Below are experts of layer 5 (counted from 0) of a mixture-of-experts language model. Rows are named gate (a neuron's input weights, with its number), up (a neuron's input weights, with its number), down (a neuron's output weights, with its number) and show model dimensions 0-223. Each number is 128 + 32 x the weight over its row's rms, rounded and kept within 0 to 255.
Before each expert's rows: a language model's description of what the expert responds to; "comes after" lists some tokens at least twice as common just before its tokens as in all text. This comes from a sample of Wikipedia text that the model never trained on. Tokens count by the router's weight.

# expert 49
It responds to: First digits of years such as 191, 192, 199, nationality or language words such as Hungary and French, and Polish or Turkish letters ł and ı.
comes after: " ", " the", " (", " a", " The", " an"
gate1 [146 136 124 123 169 162 146  73 100 119 130 138 160 191 124 117 135 134 167 134  89 167 112 163 128 151  94 140 151 125 136 179 102 110  93  66 123 107  83 170 154 144  77 125 166 193 140 140 132 120 138 135 108 165 153 187 112 183 133 160  93 204  90 174 106 151 180 164 122 108 139 168 169 181 165  99 121 112 150  85  89 106 172 129 137 164 169 135 170 164  98 136  78 175  99 152 109  63 101 144 107 106 150 141 149 109  90  91 109 168 118 137 176 132 168 139  86  89 168 151 176  54 131  89 155 152 110 113 113  83  69 155 127  97 126  90 184 102  84 127 138  94 149 154 120  98  98 110  85 162 168 163  95 175 163  89 133 103 106 104 116 120 169 141  97  92 136 114 153 104 148 162  98 140 124  99  88 125 123 172 186  89 153  66 132 153 140  79 130 129 119 159 132 116 102 121  96 112  89 120  66 156 140 135 167 163 168 134 168 117 176 144 160 141 191 189 168 151 101 130  78  57 128  83]
up1 [106  93 101 129  95 157  73 147  97  88 132 175 122 112 102 118 106 114 110  68 113 151 137  94 104 142 112 160 114 128 159 101  59 122 120 119 158 130 208 164 165 141 121 120 141 111 188  96 150 115 132 147 145 175 139 115 117 134 153 145 145  99 119 133 110 144 120 169  53  89 158 158 130  91  89 183  81  56  96 153 131 130  96 145 104 143 112 105  43  93 117 165  91  93 174  88 137 133 121 137 161 138 158 182 100  47 174 100 146 132 115 131 120 169 105 130  74  89 130 193 141 129 137 162 146 126 130 126 162  91 152 167  95 103  82 162  80 118 141 138 154  86 126 161 110 117  85 126 139 176 112 159 150 138 149  81 149  94 159  80  83 142  99 105 160  96 146 119 161 116  77 173 117 163 200  94 175 171 185 152 131 139  83 111 136 142 168 153 173 129 136  68  79 202 121 133 147 122 154 103 120 157 220 104 131 143 156  67 169  78 126 135 122 141 131  97 127 172 152  94 113 172  95 112]
down1 [165 121 138  70 122 117 151  79 130 120 182 127 151 133 151 147 117 139 147 180 160 132  99 138  87 109 101 178 107 143 167 163 114  83 126 101 107 184 142 153  93 123 151  89 182 198 162 140 162  94  54 125  91 161  56 140  38 118 145 156 108 101 187 179 128 177 112 107 145 109 108 131 149  76 145  77  95 175 137 157  62  81 150  96 154 147 124 113  87 136 139  71 128 147 136  94 145 118 122 140 149  97 128 181 176  91 140 171  86 129 104 140  91 139 154 112 173 119  56 114 132  47 130 158  62  85 150 147 123 133 125 144 135 127 136 152  79 105 112 113 152  59 152 102 114 148 168 136  90 196 107  85  99 127 170  62 151 145  92 124 140 136 126 156 106 131  87 114  76  93 154  89 109  97 135 145 163 147 181  99  90 117  91 154 162 169 161 188 164  98 135 149 150 109 140 117 126 135 174 109 119 120 174 113 138 152 149 107  68 162 119 163 119 124 123 188 149 170 128 121 116 126  82 125]

# expert 19
It responds to: Single digits and spaces in tables, scores and year ranges, plus Cyrillic and Chinese byte pieces such as ё and 向.
comes after: " |", "201", "200", " in", "199", "196"
gate4 [197 151 111 129 135 138 123 122  77 111 174 149 172 136 113  80 131 167 131 160  67 165  93 141 151 177  79 160 138 187 137 156 100  96 103  84 128  95  94 157 167 160  82 144 168 152 181 167 118  89 130 109 105 171  91 161  98 128 165 150 111 126 124 154  74 167 152 142  98  86 149 154 163 152 158  96  93 125 152 124  94  94 155 144 124 116 168  71 123 158 104 179  74 139 120 115 116 116 104 170  81 115 128 173 160  95 119 104 122 151 106  91 157 143 160 103 108  75 170 176 158 102 128  83 180 184 132  91  68  77 114 142 118 110 103  92 156 126  99  99 163 114 181 172 132 105 128  77 104 177 132 183 116 157 127 112 172  98  98 115 175 109 152 153 127 102  75 111 175 104 197 129 135  91 159  99 113 123 124 172 139 109 136  69 168 187 143  78 128 164 163 167  66  93 124 122 110 114  96 108  85 143 157 143 137 135 163  96 178 114 176 154 133 168 135 143 202 151 125 127  90 130  79  71]
up4 [176 138 133  98 141  86 165 103 149 113 140 125 112  88 122  80 157 139 132 146  61 144  90 143 126 173 151 108 113 166 145 146 109 167  76 128 117 175 141  58 159 173  83 163 137  79 179 120 145 173 119 104 110 151 138 140  93 170 150 155 110 130 118 135 143 148  99 160  87 102 189 138 120 108 166  85 121 120  92 130 132  67 115 132  69  96 135 112 132 169 142 138  82 107 148  95 183 134 152 118 155 120 157 187 118  68 134 122 106 129 111  68 136  88  99 114  45 121 205 178 142 150  84  55 144 164 166 153  78  45 152 150  91  92 124 137 133 102  90 150 168 153 160 186 166 123 154  80 176 114 125 170  85 110 137 129 135 149 117 116 124 135 102  91  72 129 140 116 147 128 186 180  83 139 115 129 149  79 133  82 147 108 103  76 115  87 121 145 163 194 150 113  32  96 119 136 179 135  92 111  97 133  86 115 127 110 152 152 107  85 123 150 157 118 113 133 174 126 121  99 133 164  73 136]
down4 [151 114 107 124 109 165 152 152 143  97 112 121 111 177 142  98 114 184 145 108  71 161  65 163 118 148 133 119 141 157 151 166 113  57 145 137 147 115 125 192 130 108 106 142 136 135 136 170 133 156  30 100 122 146  88 148  81 158 195 165 137  81 129 131  51 100 162 101 122 152 135 167  99 180  96 115 120 156 180 143 146 134 157 188 139 105  75 128 123 181 151 187  55 140 113 153 143  76 120 141 104  90  89 142 153 157 103 117 108 145  95 125 160 183 123 130 128 126  99 167 137 114 167  80 123  93 131  77  92 154 120 172 178 146 179  91 120 149  80 121 156  86 170  94  86 174  99 151 148 137 117 145  95  88 101  87 116 169  73 118 171 133 146  62 127 126 164 100 165 132 165 158 108 112  73  90 133  85 158 149 102 104 133 161 139 187  79 132 140 136  97 115  79 123 115 157  83 102  73 104  99 118  87 162 125 103 122  85 136 119 132 152 138 126 151 105 164 145 160 218  85 106  90 149]

# expert 38
It responds to: The article a and singular role nouns such as king, candidate, plus imum in Maximum and Minimum in climate tables.
comes after: ".", " the", " is", " as", " a", " was"
gate8 [123 141 122 146 150 152  76 107 176 100 152  94 143 158  90 142  97 173 147 125 102 135  81 157 145 181 169 117 131 168 120 104 102  78 125 152 166  86 115 101  98 165  92 132 158 155  90 124  83 110 151 159 111 134 148 148 108 117 169 131 105 138  96 108 175 117 148 160 190 146 167 135 108 156 156 118 119  91 110 150   0 103 136 132 120   0 155  71 128 127 124 105  86 159 114 153 126 129  93 135  76  89 123 148 129 126 121  58 138 173 113  79 168 119 172 160  89  90 135 176 171 152  96 146 122 145  98 125 107  57 170 129  92 107 120 153 100 121 135  85 143  70 163 148  97 127  97  94  81 110 171 148 152 133 139 145 129 119  94 113 105  88 157 193 119 136 115  94  73 129 106 172  83  94 106  88  90  98 156 142 131 136 112 110 193 168 163 140 188  76 121 151 105 105  98  90 123 141 144 113 144 173  59 153 175 164 155 158 162 109 140 115 149 143 153 147 138 132 112 172 136 103 146 120]
up8 [151 114 111 151 158 202  91 108 129 145 128 152  87  73 105 144 155 169 127 138 171 104  85 112 113  90 212 124  93 114  85 155 177  79 128 150  71 171 114  99 113 127 118 168 135 109  89  75 171 132 141 130 157 144 112 174 140 177 120 138 131 119 154  99 124  94 139  64 106  98 109 159 150 151 131 146 140 164 157  92  47 132  66  92 110  61 105 121 107 195 142 148 128 127 129  92 154 134 165  92 145 142 153 119 164 111 169 109 120 123 184 142 139 118 146 130 116 170 109 153 158 140 117 108 116 113 161 140 164  96 111 152 104  65 140 113 110 167 153 125 104 161 160 150 170 112  77 105 153 160 121  86  97  86 101 139 176 145 162 180 119  47 156 100 160 158 172 196  68  93  93 180  66 139 159 131 129 152 113  79  95 157  85 151 156  98 142 176 196 131 169  73 135  96  92 141 135 114 175  95 132 129  50 137 145 145  60 113 147 136 108 126 131 138  94 132 129 112 143 124 102 193 141 161]
down8 [152  98 190 162 131 150 140 109  82 127 113 154 171 180   6 121 163 133  98 130  75 109  51 105 169 137 116 122  94 121 164 119  69 158 138 185 149 119 152 184 103 126 112 179 149 103 113 137 154 118 150 221 134 163 129 193 147 106 149 140 156 137 117 122 151 107 136 137 113  56 124 105 124  86 139 130 168  83 140 126 115 152 164  79 127 121 197 123 161 146 174 104  71 114 107 145 128  60 145 131 119 176 112 125 140 120  92  93 158 160 112  78 113 139 117 103 109  65 143 121 212 102  79 114 126 207 128 136 109 113 167 193 105 128 141 118 187  93 162 125 102 104 154  98 152  86  84 150 115 162 153 134 103 161 120 120 118 111 147 130  76 142  92 104 123 179 174 112 124 117 171 165 139 146 106  99  98 135 168 138 150 106 128 153 111 108 132 105  84 121 139 125  94 122  61 126  96  69 146 136 161  70 187 119 122  97 145 105 140 183 141 133 114 124 132  98 181 100 114 103 152  85  96 144]

# expert 21
It responds to: Digits, score parts and closing parentheses in tables and date ranges, such as 1–1 and November 3–6; also el inside words like myelinated.
comes after: "–", " ", ".", "201", "200", "%"
gate6 [176 136 103  80 163 156 118  62 109  84 151 170 164 130 122 107 168 184 127 163  94 150 124 150 158 175  82 162 167 178 146 138  99 130  88  99 126 133 111 172 158 183  84 130 183 170 145 143 113  88 114 100 134 144  93 138 123 175 168 171 102 154 107 167  97 160 177 179 129  98 165 172 181 148 133 112  70 131 125 105 114 106 177 171 134 125 137 107 147 149  87 135  81 137  66 120 106  65 111 168 116  94  75 168 174 117  89  99  73 180 128 127 143 168 135 100 101  87 176 190 152 101 133  84 185 169 105 123  98 130  70 134 105 123  78  51 122  98 109 109 106 134 154 129 111  69  77 131  70 171 174 149  88 146 149  78 167 107 120 107 135  91 144 136  77 100 123 118 137  96 169 156 128 129 136  89  95 104 148 147 191 119 153  90 173 148 149 118 133 159 166 150 105 117 130  81 103 105  98 117 128 171 127 131 127 132 142  79 144 109 169 142 158 182 133 142 180 119  91 130  95  92 129  87]
up6 [180 159 116 119 160 169  99 169 146 144 175 186 142 132 121 105 150 169 133 126 125  87 143  67 108 126 188 109 113 111  90 152  53 121  95 117 129 168 173 128 141  93  99 137  99 162 116 155 139 118  88 129 118 111 104 183 107 140 123 106 100 126  87 119 159 102 117 101 106 131 172 127 162 140 102  74 131 154 169  99 104 167 212  83 110 118 176 114  99 185 127 124 112 180 138  97  67 131 132  80 137  91 103 157  88 111 181  92 114 122 164 125 143 136 131  77 159 173 122 181 145 150 135 133 120 144  65 126 105  93  51 108 132  94 131 152 122  69  71 151 142  99 118 167 137 148 134 166 110 115 102 166 149 128 169 137 169 156 159 166 134  67 102 102 160 135  94 114 157 218 111 143 135  90 194 120 105 164 146 129 149 152  84  80 197 135 148 141 121  70 190 109 120 105 100 147  93  91 184  79  96 130 176  95 155 112 111 162 111 131 144 190  67 125 131 118 104 184 120 136 124  76 111  91]
down6 [137 103 154 141 154 146 120 131 170 155 133  95 116 123 125 138 179 167 101 141 135 106 164  73 112  95 119 167 184  89 151 103  83  73  81 213 165 114 160 124 137 109 142  42  96 167  89 143 116  93 122 111  68 151 147  87 103 121 189 128  52 159 142 142 114 153 139  83 155 119 157 139 126 125 157 164  93 178 100 185 121 138 111 141 129 113  72 150 164 140  80 147 133 136 179 152 153 152 139 165 123  96 131  84 113 139 110  82 148 132 114 144 125 122 167 137  70  97 132 137  84  53 126 124 140  90  71 170 114 150 127 173 167 156 146 133 141  53 125 137 203 143 100 146  74 176 217 127 123 142 147 162 124 152 135 163  66 124  65 189 169 116 144 106 133 123 143 128  75 107 120 146 195 136  79 131 158  76  67 114 120 112 139 147 155 130 121 110 128 164  95 100 163 101 138 133 168 144 188 135 100 101 121 104 113 146 166 168 120 163 120  89  87 137 123 154 161 142 117 154 132  56 110  98]

# expert 5
It responds to: Linking verbs and conjunctions after a subject or clause (is, are, was, and), plus plural noun endings like bad-ges, rhizom-es.
comes after: ",", ")", "0", " it", " was", " It"
gate2 [164 184  95  99 148 166 125  83 152 103 133 203 187 133 119  68 154 190 149 160  92 162  90 130 145 126  71 134 132 185 171 162 127 104  97 109 139  72 140 138 144 149  98 132 190 130 129 173 107  94 129  83 126 156  79 160  95 154 161 151 102 158  72 153  83 174 141 159 148 137 136 133 160 125 174  81  83 146 176 118 126 107 154 146 136 198 161  63 136 137  99 138  78 163  95 124 104 101  68 141 101 111 111 125 163 112 103 120  86 168 100 107 132 143 117 119  85 116 164 150 165 121 123  88 109 168  86  97 148 106 131 159 114 101 102  79 179 113  76 123 119 110 123 182  80 110 126 111 116 151 115 172  79 202 161 115 116 141 111  83  86 151 134 155 112 126 145 127 146 105 165 154 135  95 177 107  73  61 132 158 193 101 167 100 173 163 172 134  96 108 184 141  92 128 118 112 108 115 100 111  91 181 121 169 163 205 174 133 140 126 154 127 101 172 142 131 148 147 103 136 110  83 112  81]
up2 [150 139  97  77 117 179 128 159 167 167  76 158 149 151 174 137 141 151 182 134  83  94 141  97 106  78 136 128 168 136 174 139 135 106 119 123 169 123 134  94 162 156 163 105 111 220 107  79 111 116 115 145  58 234 183 124 194 145 117 177 125 147  58 161 125 135 154 145 114  90 101  84 186 105  81 139  74 170  99 125 163  78 142 107  39 141 130 121 158 127  93 155 145 126 159 115 112 104  77 125  93 136  98 155 169  86 131 122 143 149  97  75 133 173 153 147  93 115 125 123 170 131 133  65 130 171  87  53  75 113 167 126 116 147 142 122 142 123 147 106 137  97 144 187 142 110 110 140 137 149  83 142 113 139 155 137  97 131  95  97 127 180 153 100 120 178  83 137 159 161 126 169 152 108 189 105 104 105 146 152 160 131 170  94 138 117 122  84 110  91 143 112 112 187 170 129 157 165 103  98  78 134 182 153  85  79 142 124 128  97 153 138 146 117 135 129  64  87 117 118 162 126 119 110]
down2 [ 90  95 168 145 135  57 118  88 162 112 112 129 139 108 102 117 132 137 120  94 149 134 169 180 116 131  87 186 132 140 118 113 147  97 108 136 115 179 174 162 163 179 143 178  88 120 112 174 117 207 139 126 110 186  82 135 137 126  94 209 157 126  89 105 137 109 161 116 109 101 197 142 118 121 195  77 119 104 138 130 199 194 145 138 136 113  72  92 143 118 133 106 119 155 146  85  97 160 105 156 114 116 148 118  70 137  83 121 145  85  57 138 120 140 203 128 117  88 125 106 146 114 145  85 178 106 142 121 133 147 151 170  86  98 179   7 115 112 148 120 124 100 145 120  98 121 121 160 161 170 125 131 138 170 151 101 111  91 117  90 139  76 136 125 106  89 117 124  94 185 122 108 143 126 120 112 114 115 121 178 147 127  76  63 137 136 108 129 139 151  89  99 202 127 104 101 119 123 122 129  79 147  96 130 139 187  77 132 146  85 135 138 161 170 124 229 176 125 153 144 100 153 122 144]

# expert 20
It responds to: Mostly the, a and table pipes after prepositions or is, plus endings such as ld-ots, ball-ast, sauc-es.
comes after: " of", " is", " with", " on", ")", " to"
gate3 [183 123  97 122 165 132 148 122  88  96 109 128 130 128 117 108 187 186 161 192 148 146 115 138 130 170  91 143  96 120 166 214  90  51  59 146 154 118 137 136 138 121 123 150 150 129 120 129 145  90 136 122 165 124 122 182  95 161 122 105  85 176  92 198  93 157 170 145 131 103 128 155 135 130 122  50 149 132 138  99 137 108 143 141 110  79 133 102 172 163 142 150 136 154  99 167  99 110  67 144  93 109 145 109 126 144  94  98 112 137 116  51 154 134 177 113 143 104 168 128 149  78 109  81 179 167  69 101 106  98  49 127 114 124 111  95 136  86 107 108 172  87 180 139 153 111 107  88  82 166 131 144  94 188 168 125 110 131 101  63 175  82 107 165 142 141  74 106 155 118 179 142  83  79  82 128  83 134 149 128 144  97 210  91 141 137 168  91  40 126 151 150 112 104 131 113 120  96 104 118 127 128 158 137 155 143 145 126 128  75 130 147 111 159 134 162 165 196 122 126 138  81 122 117]
up3 [174 122 169 146 114 124 104 118  33 113 129  99 112 115 153 194 118 114 189 139 121 115 178 133 109 135 121 128 106 107 108 141  85 121  87 109 111 111 111 128 196 164 144 114 119 152  56 142 131 124 161 154 144 105 172 119 159 120  84 150 133 139 113 144 123 167 129 173 110 169 130 153 147 147 151 109 102  78  92 171 219  75  85 106 127  26 100 100 211  80 125 120  92  99  91 126  90 169 116 106  94 150 114 133 175 160 126  87  96 141 141 109 123 175 139 137 141 146  98  61 154 161 141  86  87 122 175 102 137 113 160 111 112 119 136 103 148  60 118  80  87 138 103 133 123 182 155 154 150 126 143 106 123 170 103 111 101 100 125 134 122 119 105 122 131 109 144 143  72 109 111 162 155  69 131 120 179 139 150 147  85 157 145  90 101 187 121 112 103 118 121 170 182 164 163  46 189  79 170 143 143 151 128 109  66 161  88 116 127 135 165 132  57 166 149  78 173 110 139 136 103 156 163 154]
down3 [131  92 107 151 191 132 120  63 142 129 195  80 191 121 101 113 126  86 101 160 116  38  51 129 124 149 101 158 118 157 111 101 185 166 134 171 109 126 118 117 145  96  90 166 133  72 134 169 120 171 149 103  83 146 142 149 154 119 147 133 102 104 111  80 149 187 134 134 148 165 144 137  57 157 111 137 125 149 110 127 126 103 132 207 110  89 146  70 170 136  99 147 104 152 117 174 133 113 109 161 142  72 119  97  88 107 149 107 112 146 144 126 127 159 196 110 117 168  42 186 126 135  99 131 109 112 142 129 120 127 112 145 136 103 129 113 149 116 127  68 161 130 191  88 119 188  79 133 176 111  95 124  95 119  98 143 116 195 138  97  67 148  89  68  66 113 139 100 135 137 181 116 118 145 147 200 131 104 104 178 119 135  82 126 137 117 137 127 160 132  59 115  96 153 189 182 138  97 115 117 141 152 141 102 131 172  99 131  97  95 114 167 141 109 118 149 102 211 138 162 141 106 124  81]

# expert 62
It responds to: Table digits and endings completing a word, such as Nor-way, mid-way, half-way, Tarp-on, and place-name pieces.
comes after: " ", " F", " R", "v", " D", "k"
gate1 [139 120 185 145 187 113 101 153 110 122  75 156 150 147 116 208 171 156 193 158 123 122 124 155 165  84  69 146 186 171 136 155 129 149 182 136 178 173 114 124  89 130  64 141 108 123 112  47 127 118 140 146  86  80 126 144  85 145 125 168 135 144 107 123 133 138  99 155 156 150 110 171 130 124 124 124 170 120 161 118  59 149 126 185  82 242 150 187  97 147 139 103 114  78 106  70 165 109 115 140  95 122 109 171 154 185  69 133 115  82 129  58 123 137 111  67 122 126 119 108 127 140  50  89 113 158 116  98 147 154 108 136  91 157 147  95 134 141 107 169 151 163 124  68 141 110 158 135 121 124 145 120 141 107 167 110 161 166 101 169 130 145 128 138 199 137  59 115 150 110 156 134  73 118 108 147 148  86 104 121 101 130 148 103 116 165 113 125  90 153 154 140 128 110  44  67 198  99 138 139  86 145 100 165 125 101  91  94 100 150 139 110 149 145 129 129 121 135 143 147 104 100 108  94]
up1 [143 152  83 116 153 119 124  96 111 115 176 161 129 183 115  65 157 135 162 160 112 174 104 140 182 141  81 151 121 171 155 141 117 112 119 123  94 128 115 168 162 162 102 152 140 160 170 173  78 101  80 117 110 177 136 140 137 165 191 142  83 160 112 147  83 182 150 167 102  85 172 157 155 163 150 132  74 122 167 115 115 124 183 123 136 145 148  95 146 159 102 181  91 175 126 143  95 101 103 148 121  92 107 140 167  86  94  95  94 146  65 121 167 157 180 125 119 100 148 150 177  70 150 113 166 176  93  77  89 120 115 141 136  96  96  95 118  93  90 106 162  93 153 172 101 100  89  85  78 180 140 137  80 146 144  91 157  90 115  99 135  85 127 185 104 105 110  77 117  99 145 164  93  90 155  84 114  83 161 164 125  86 148  81 131 134 159  92 149 153 175 154  74 127 132 104  92 107  95  91  78 166 145 166 155 152 162 129 152  72 131 179 162 143 164 172 147 176 107 171 143  93  80 107]
down1 [ 79  99 163 141 117 140 175 143 117  99 143 103 132 166 139 145 123 107  59 125 143 111 132  94 101 167 142  91  85 130 148  95 165 166 199 130  74 140  98 108 115 133 143  94 116  88 114 104 126 147 165 154 166  75 166 144 166  75  96  83 105 104 110  69 102  85  82 104 132  90 125  49  95 153 155 140 175 163 103 177 186 179 103 151 132 181 125 175 165 122 158 132 143 183 110 117 164 144 166 177 155 186 131 144  75 161 112  94 155  92 126 147 152 144 112 204 119 124 125 152 100 157 142 117  96  65 153 149 151 109 137 124 134 131 156 209 112 129 141 133  99 122 104  59  98 172 137 153 197 148  97 110 124  86 129 150  87  96 129 105 132 148 156 119  94 171 119 123 165 174 105  92 149 159 103 166 156 124 120 101  96 207  76 167  95 125 110 163  96 137  94 146  69 109 138 151 138 147  73 184 188 114 130  83 143 166 107 113 117 132 131 126  66  93 123 161 106 103 114  89 168 144 160 166]